config = dict(
    n_layer=14,
    d_expert=128,
    d_shared_expert=128,
    activation='swiglu',
    moe_layers=[1, 2, 3, 4, 5, 6, 7, 8, 9, 10, 11, 12, 13],
    router_score='softmax',
    normalize_top_k=False,
    routed_scale=1.0,
    balance_bias=False,
    norm='rmsnorm',
    norm_eps=1e-06,
    beta1=0.95,
    dataset='wikipedia_en',
)
Below are experts of layer 2 (counted from 0) of a mixture-of-experts language model. Rows are named router (the router's row for the expert), gate (a neuron's input weights, with its number), up (a neuron's input weights, with its number), down (a neuron's output weights, with its number) and show model dimensions 0-191. Each number is 500 + 40 x the weight over its row's rms, rounded and kept within 0 to 999. Numbers have three digits each.
Before each expert's rows: "comes before" lists some tokens at least twice as common just after its tokens as in all text; "comes after" lists some tokens at least twice as common just before its tokens as in all text. This comes from a sample of Wikipedia text that the model never trained on. Tokens count by the router's weight.

# expert 12
comes before: " ", ",", "000", " +", " he", "–"
comes after: "0", "1", "2", "3", "201", "5"
router:424445486463521475478477508462497485573528442483539441502508472482538514509493523541397553479499513476462513478508427542520520466560475552469498514542553531473514520487535525474479494510545426544539451574493532509450532504517498495512489458539502502527451496521482523481532546492477505525432533515475515460535498527441502503456512516590510541477441448386455462421500449484515470509504460475450493504536426467420495428480533462544376493486471460497476545488496503506420489524486517567610463512451478563520442490464567477514520478543480514474382461432494498465493419584505527506
gate2:462496454459456482450478542461484421493512450479486463532482486518583462544449548520456485464526510515459489496491482473552489500485544557482432520454470539547486515491511413501491526481527533464464492509523546396476472488507399519433493555511398502485518509577535476483468551509531494481507545504527559501523501445436499524526466533489445514491543525455561439482534440417445512482477511542528509473464499439521466513503468437514506526539557515536529458546611425480551390521496506538465506450539573479544580541473477533483533448545443514472568553505513557540477473466435546498
up2:510534446529465436443502469539530558490416545580524548483447528514506491484521518481478478493416510477451444487552550446445553483528485469525461459521506471470473467557478494458446516476495535491472567438488460459398460507476527566453514396451498502459477484544483582478531521517491431440458518573486507512435442514469460623509515453515514445600503577534526496519472515496478545529508479461542458497582577500527473466542492511507525466566511501548550470550470483516525462435528476500507527485508493457469521516532508512539479521478509515600442492493464468463486503435435539533
down2:436503565477473507460462540396474467571492552529527563518434547547497457468476523461529550514512541540530468524547478508563497493496532568484511552493545572537526548517528517513439531489552455421410431541393498490528464472483547443509477590541514584516405494482537527570540440571545439480517527539495492484505490516606457527426544543520578509502534477519497487494491564486468514437513504498465527502542509478508455522470521603465448465503543517499439501478506512408530476439493475476520493507501521498463492439535467512511528503558511507558529473515533485507539485530508481483
gate3:520494521479502527508482404579524526522490460456535501512461490484549561509517457490506488544515517524502493470450429529536459515516545533523497505466563578501464494409495499421440586507485523487516471538527471488431484540470535483501479488441550498532554498498523464464568541535549487445546494489490546545411430536491505549473497427529512445494461437487529515529463582493520540421469548516504441458527456562477575481513422533464519432465454459507504507488481498570486511537498485463486476490532540573474476396496556430527422517495546533558539530552448507383488495471493463488
up3:516398501484501457485479545475513496553438508491533501518561458524490507567479547461447545503544523500482493503540448539563511470543535495553488507523509571446504509578521423496472588533496471487602537534478516510465527487508466442490434450482503516516511456581432461483545520434592484493516532488483487508562432508533454541533498473441529525499418535480498492479555579508380559467576488522548497428494570502518495483440501583510480535483463454507470466500535498446505470513530456504500513511466486473509572523551561470523479512524542592436467495538551493556552476460524546530
down3:539470514511510560508479534527491487426417544526530500508554474512523575465471484481474538550428484504472510496462537512496506516549474530528482457486444498525455508476555545480618504471452559441516504484452430495478502382488512495505457473473543514485503550528461521555487489517514586509469559544509480539540541428503530580471525490512511539433539586555526518522528511490477476513518494537476499517432535518495489529521529439514482513536582526503473546581484470505484480496572475468449503472494444540418530534433522452451464560580364437546579478543481487477494483566528486501
gate4:482458429468522522511459500508503615500543455509527431498530439560440448550432566505486457394479512527458583543557516480521532576554487524468494487535522462493413563500508479524490570460484519543567518517412488494592525540466535488528565532531513434474578505474431489546542487493481534497624529469545485503518488476540484446402494551480516506555510505411529473501497484469498443523536519531506443474487480532501490478473523481474501469460492520539460516473522536486504497503438482525468541513525544505514556443489498459472536417505510495536526509469593528512521567561503527497
up4:518453541511442436548521454469433483495407461500468474519533464482510492478545502570485571547487510521462521476502485473444462472499525460505530548425556546525576463449467555469489418564486398509413443555542546499506550501445494555524549460539538555485522462417503515529470471527451454464460484513528479470480528547482569559603541498566474512462548516540505500419490469565506486507468509487523533557464522552539499522503499540508497539474446517449468483521496416543465515458479542434482419544405457471465488539493446464511435492540499447502479473510457503475499487543484500483
down4:519558567491495417521569489529539544491414503485486488551530482422483574528527575495541528524510505493484400495461453476510520483446538495498499575441547521551523442477422559513549512532428499575471425537476494499542446494467481564457534424522508451480551495496522429499457471482493505435461419477539610474490521525432539473549468545500478569467512546547496535472520523514504495482496456500510533522517518591505525525555472515505529503538502475424509505516510493488490487495497535474446431566552503494458478615523431542522491551453535528502467496481497491463506444422466502464

# expert 11
comes before: " ", "201", "200", "202", "199", "1"
comes after: "\n", " |", " |\n", ")\n", ":", ".\n"
router:495474525512470487449563485587496562535532486427486480435498499541409545531523509435494509551455491454486380559494497503471507507477429495535449429562458485485549485511515467487568574498519459485510569430437556501502493462497496469514502558541432530491478460473460489481508460503540449501496482539630491541464542488479438475569510432571467579475540384538533568499481489466530528522460519489508437499487431472472493520471498563470532522500531466582493514506508511471492548550513545464493498516527478506469451520548500456521525470459554539492517573476415529499483546474503520525
gate2:462537511546533521522509456529451485489472432465566532471467460512483493557450462459484447590515417479573521478479452621527491528499465552516539485515533531543477516462548496457464553536567532521561445503546527492541508573444522473438498562509428506566467417538508543413509506464526473486506516522435539441537505500525475503524475467443444559456549441491517528463512506465438497523446520527528519564492497487492506404451446528477484533421506504492517547512500600527547559454521466530523516546568585485511529537501458543458486454495531496525497519524468523565528534511455517548
up2:570492427518661483554523541584475552481543452530524498511422425504455520540458542497447492496450505528472511456512507502523512531442532476528515569502482504537508525523538554564533479497515485541527524495490508485497502529484490554490491505522474466483461453479415496496491533426500429506476537560472447489453474518491532522527440520512521545406456549516566580435425493489490530495487510484419532515441524564537508568475427584478465507461525521460502477519485420542516473456578520486480544566502497549571532467514500427536410481515530451517516493508561531490532520500545499481
down2:464484505518418517474426470461529521478533459496446521501515509525540489442546581478402507505433513457523448525493480439487450477493450486533425500481510460498484558530512484442549502490588523554478588505450476517494437522533520545530606462525514501479489467484497543546547413475477493588495533501459540499529494436454476520504510480487533441478518528509498539503517483565486468515457596452515443484511468392461510491539557499535575541451543513553511477502486525463434453529493517491505513498528542512513597524468468525515495493520511496484453579584467560483403533526542460429
gate3:497466509481566441478505445431476470483552484507506507483537530470460482495504411522601614451474491536490530503503445523452515483480432530512497547540463498485453467511459498439554533447504493497482522472481568488523482532505452447532519507529424480541447512509580499527506491550537443486511587461519496485584504583472451543364446544553495511477542508474445506490492458455558536511545467472552474432482499475461469493533516518491500455521489442500538512471506613529507485498486445492444458461497506496418516414534550529543547455514389521500517481484479562484516477499527488446
up3:484546465543492561542508451431439468547457515520461460477475404476480476514497517494507432498462506446464529445491521520488499493539533492438484451500440480536527546512539492552545473510506477474508532485446524474469507463444480569476503516462494489593476481505506531501485491560480420462505531496522509501446471539486499446465479502510571461554528497415552471544441477531540496485554455470474597455524525489462558542542475507548535521437569504569388531440437509555506588550513423484490508491518467519522434485504466515455530573545524530540464446531526601447590503434492514512
down3:445497558523548542493544435482430446462489521487508469496477497508574449531449464473550424517451452472444453399504497494483470540492467539414475511512463505552510509487499473536475498455533432454422447568590412419549496500505425415510510521526475507471418489510503565547494515597474502517489548477495453427539506502548450503510537536433510491508512509447517526461445525521542510443524463480532499457425540525527521482525529448468435524477470577524469508497540465464507472558506473511503495547516570482521577544489543483459462507533493422484540568528509473516446539521459508496
gate4:404528555498544589463453413489509495499482497471519495490567503476481482482461440533507494546618494519455469439490486445534466463475545506527470524504514526458529552493539529441543431448496503421524592559488516493508522593469528493608531459578467456554482482469459471520480540473517495516515463473468473491512442487497518498527538476547484432455436537489474552512447562500461455459450503535467505506496562502475517464461518491536498483545493519538521463581517482506606499526487557488513477511574539535501417532517480404451483486488454529522514536558583437489510517440503515467
up4:512491519450547519541548471559504440481595495458433497487477508540429514506487478498483516529464488472484514476452499479435550500551455509495457549466466505536515480477402423548489514542512506520508434494587429491493491475504545513429493479466537521433474523479581533483439449518491541506535516480409481419540472438538480492487536513472491543557508482491520442450495456577436515438507507505519503467455591449487537436478464429573571500502510511474504591435517475508444511499467437507469435498508473458445526525540407511427518465587539534480526484520522493435517490470529533473
down4:615432516536444503523509505504493495557483538522543503433523501499471465435533481550486543457501549468467537523524502514527519488465467469533474514488454483551544470528538521503531470495481454504555444485546488571506480515444466522604513584487449497516515498499516483558565553493494529488547531531553552540560561516532545517482432457604509492466567431501441459550487444475506533448449441513491453505521523539543537573512539571501541460462527506400515496498513538443519524536529523463542471493466453543535569518479458479598431502468500519546463452490478426560527465573460465524

# expert 2
comes before: "0", "1", "2", "3", "4", "6"
comes after: " |", " ", "|", ";", " (", "1"
router:545466500457457453481438508512451548576437505554475460498455444546491532522546520494564471549495589552476390525534503478500547522502508473530526442471479511537539556460473502505487470499538465485394409502431471482478507538452527461452490508467546463458505532526548578462407514524482531518503549510506537478550521561454438535507523522542512517495493413494459516463506591489470517490459516470537456448595459541463515426487514449429509516574503476505526492456415535409465507449496518507516485517434505532519457489478472462501509440509521554483515525557474430428520467522498511518
gate2:551532509449492451508548549477514478422449473483487481485494484493495482448524472484542410515507564474497492497502517393514501486479491449480581500487458480471560512505457472522508421528440503479525507408483522516524475500482495414440470549593450492533475478496623533563477424509487495514578532481450514505490507537525515596462531488549539586512478538498481513490543493458449550453563498509571486489491485499478510539461472434558425485532495498477434511441506534458509461526508519450468534601489557433491504515576463460503516456505540453461610532483522514503470509499533462443
up2:506513582499442519496501452480484446470494527465556511445548489515445448535475427617482499454534515497494507526424458484532491488543426473487531535523501524548548554500457427512478460542539437452515469480484434501545461498535479474487414526488507443481502500475445468440460545564516479403438550561529499448517482454470535485496431459473532471439492488405515456486515501491468469391469488521476478500422472499514559527473524452516464525569501461457508499510499485497521519491555427524435522533526485524458480532509491503437401478452454369534474460492472512488531465494509485539
down2:588519505541551539505414468545420477480539567488451470503578518472456514481565530525459501501430579524491495502450498503530496489573520554517540459505434502497515503471437447507531501551457446477569505544515473476513465572497498447399478458422467494488456511461486535521507512512492539481518511578536492515507544515507484467517492486477438511489521467551531479394426491495535538462457462567489577454525499565441437496471606507512549486486505474523530552541489502512526481504507477458520465438597475437438537476568472469501500543462505497548537483497428490482539514600536501468
gate3:582503561499548499465501493475552515450490539432512558487496499553507402496547494447468529560459442395445454479458492525500482529487500499486479526528515511602460458507478542536496477524498557505466517504542579536396534557555451511542529531517487508540475475485534476500472416483479454473515486543476491428453526537565501474557442521444461512505435483471502585489580479488493485512494422440483527517463549435535509498525492447450517465494550492510519504439520510545456520509436451459511525457512479577579498573540501515485502412482570451499529454474456531574477517538470549487
up3:483605463438427521518541493531549531562529466474547471539517431496491472551632487537492485515426516510484461475507439490493528593492483517555483533497500505564526460500468563465522448481505487499521525457469455519472521491494480547438568513522476434520527545501521560460447493507542530444514457575562512549601540592480504494525472536548550510519449551461500451474503510455564464540502438397558552507560492501467445472522552454533453491463474402536495523458541544561498544496468447456493446509512519497499505492494532488537508464460496537425451483471457506518486471505472526480
down3:553476417497495473534493454515486524451508509476493531517556441491490536553553539470434652433465574553555478513553525541495516450508488547524502480495477621529504496445514499515484557502539486497564534569520521442499540596459487499553502558522437495478500497517480555509505539434431492478452501531503538541558506538438500498485563527489570439478559502452503470486487547504508458520555489436579505514501512495493475600535470527539487576533510511525475458542434486542513532501510522484509558521538530525474462544527537549442480486468510514483459568518419503539530495491582555480
gate4:524454508565453499553543473457547487515548548468466599525530473487518539480499489503484433518492560456517471459513474507543509557486515473532494544497515484494472505571474468591490536497570515551487475487570505554482540539566457520459502495460585575497535544480448428461514471509524416529495435474469461426481570492539427510556532482570484499569441517542503545438513557550533496484492501530524574499513538539533543474518555523519483439482490491479569540481466501486538550424466417473540477564475450537548588536490468503454557504515527524476456516498396525485538572495518484518
up4:503463457507570488444494547461485459499612519426462517453541506491535512553546481487480556429554472549495494519424458500436390522552490487469559529474443527536475505536524498468486512437470486419521580471514439532550444494430423498517458521512498512500504479458455501577474499576444538524502540527544474509569528509528490527456545454576526514458570451578526507464497476473540454532490503489516517479516474464600437507487535507478538519514533510499545557469493462439518483467501537427480504513517536499475437557524549448501442431419525500508537443557486525560487486461501486478
down4:426548482521494510533529605517558545492512488483507559506525517458480439481589506491442480490498547448491469545450453483480500489485527576555541528537491546527462487546524530424558482501522521473566586486459553471543486550551497500486526562558556456507490508502550532439440498502420502503512454474454490581485491477507527476432473471479530472563490556522476450449515545555503483597513389450498546473509486497530500534498475516467511517473518544524447494471536460457432479492490517559471476470444540518526399542468508548484418529537509483494417500456493545465532515584441557466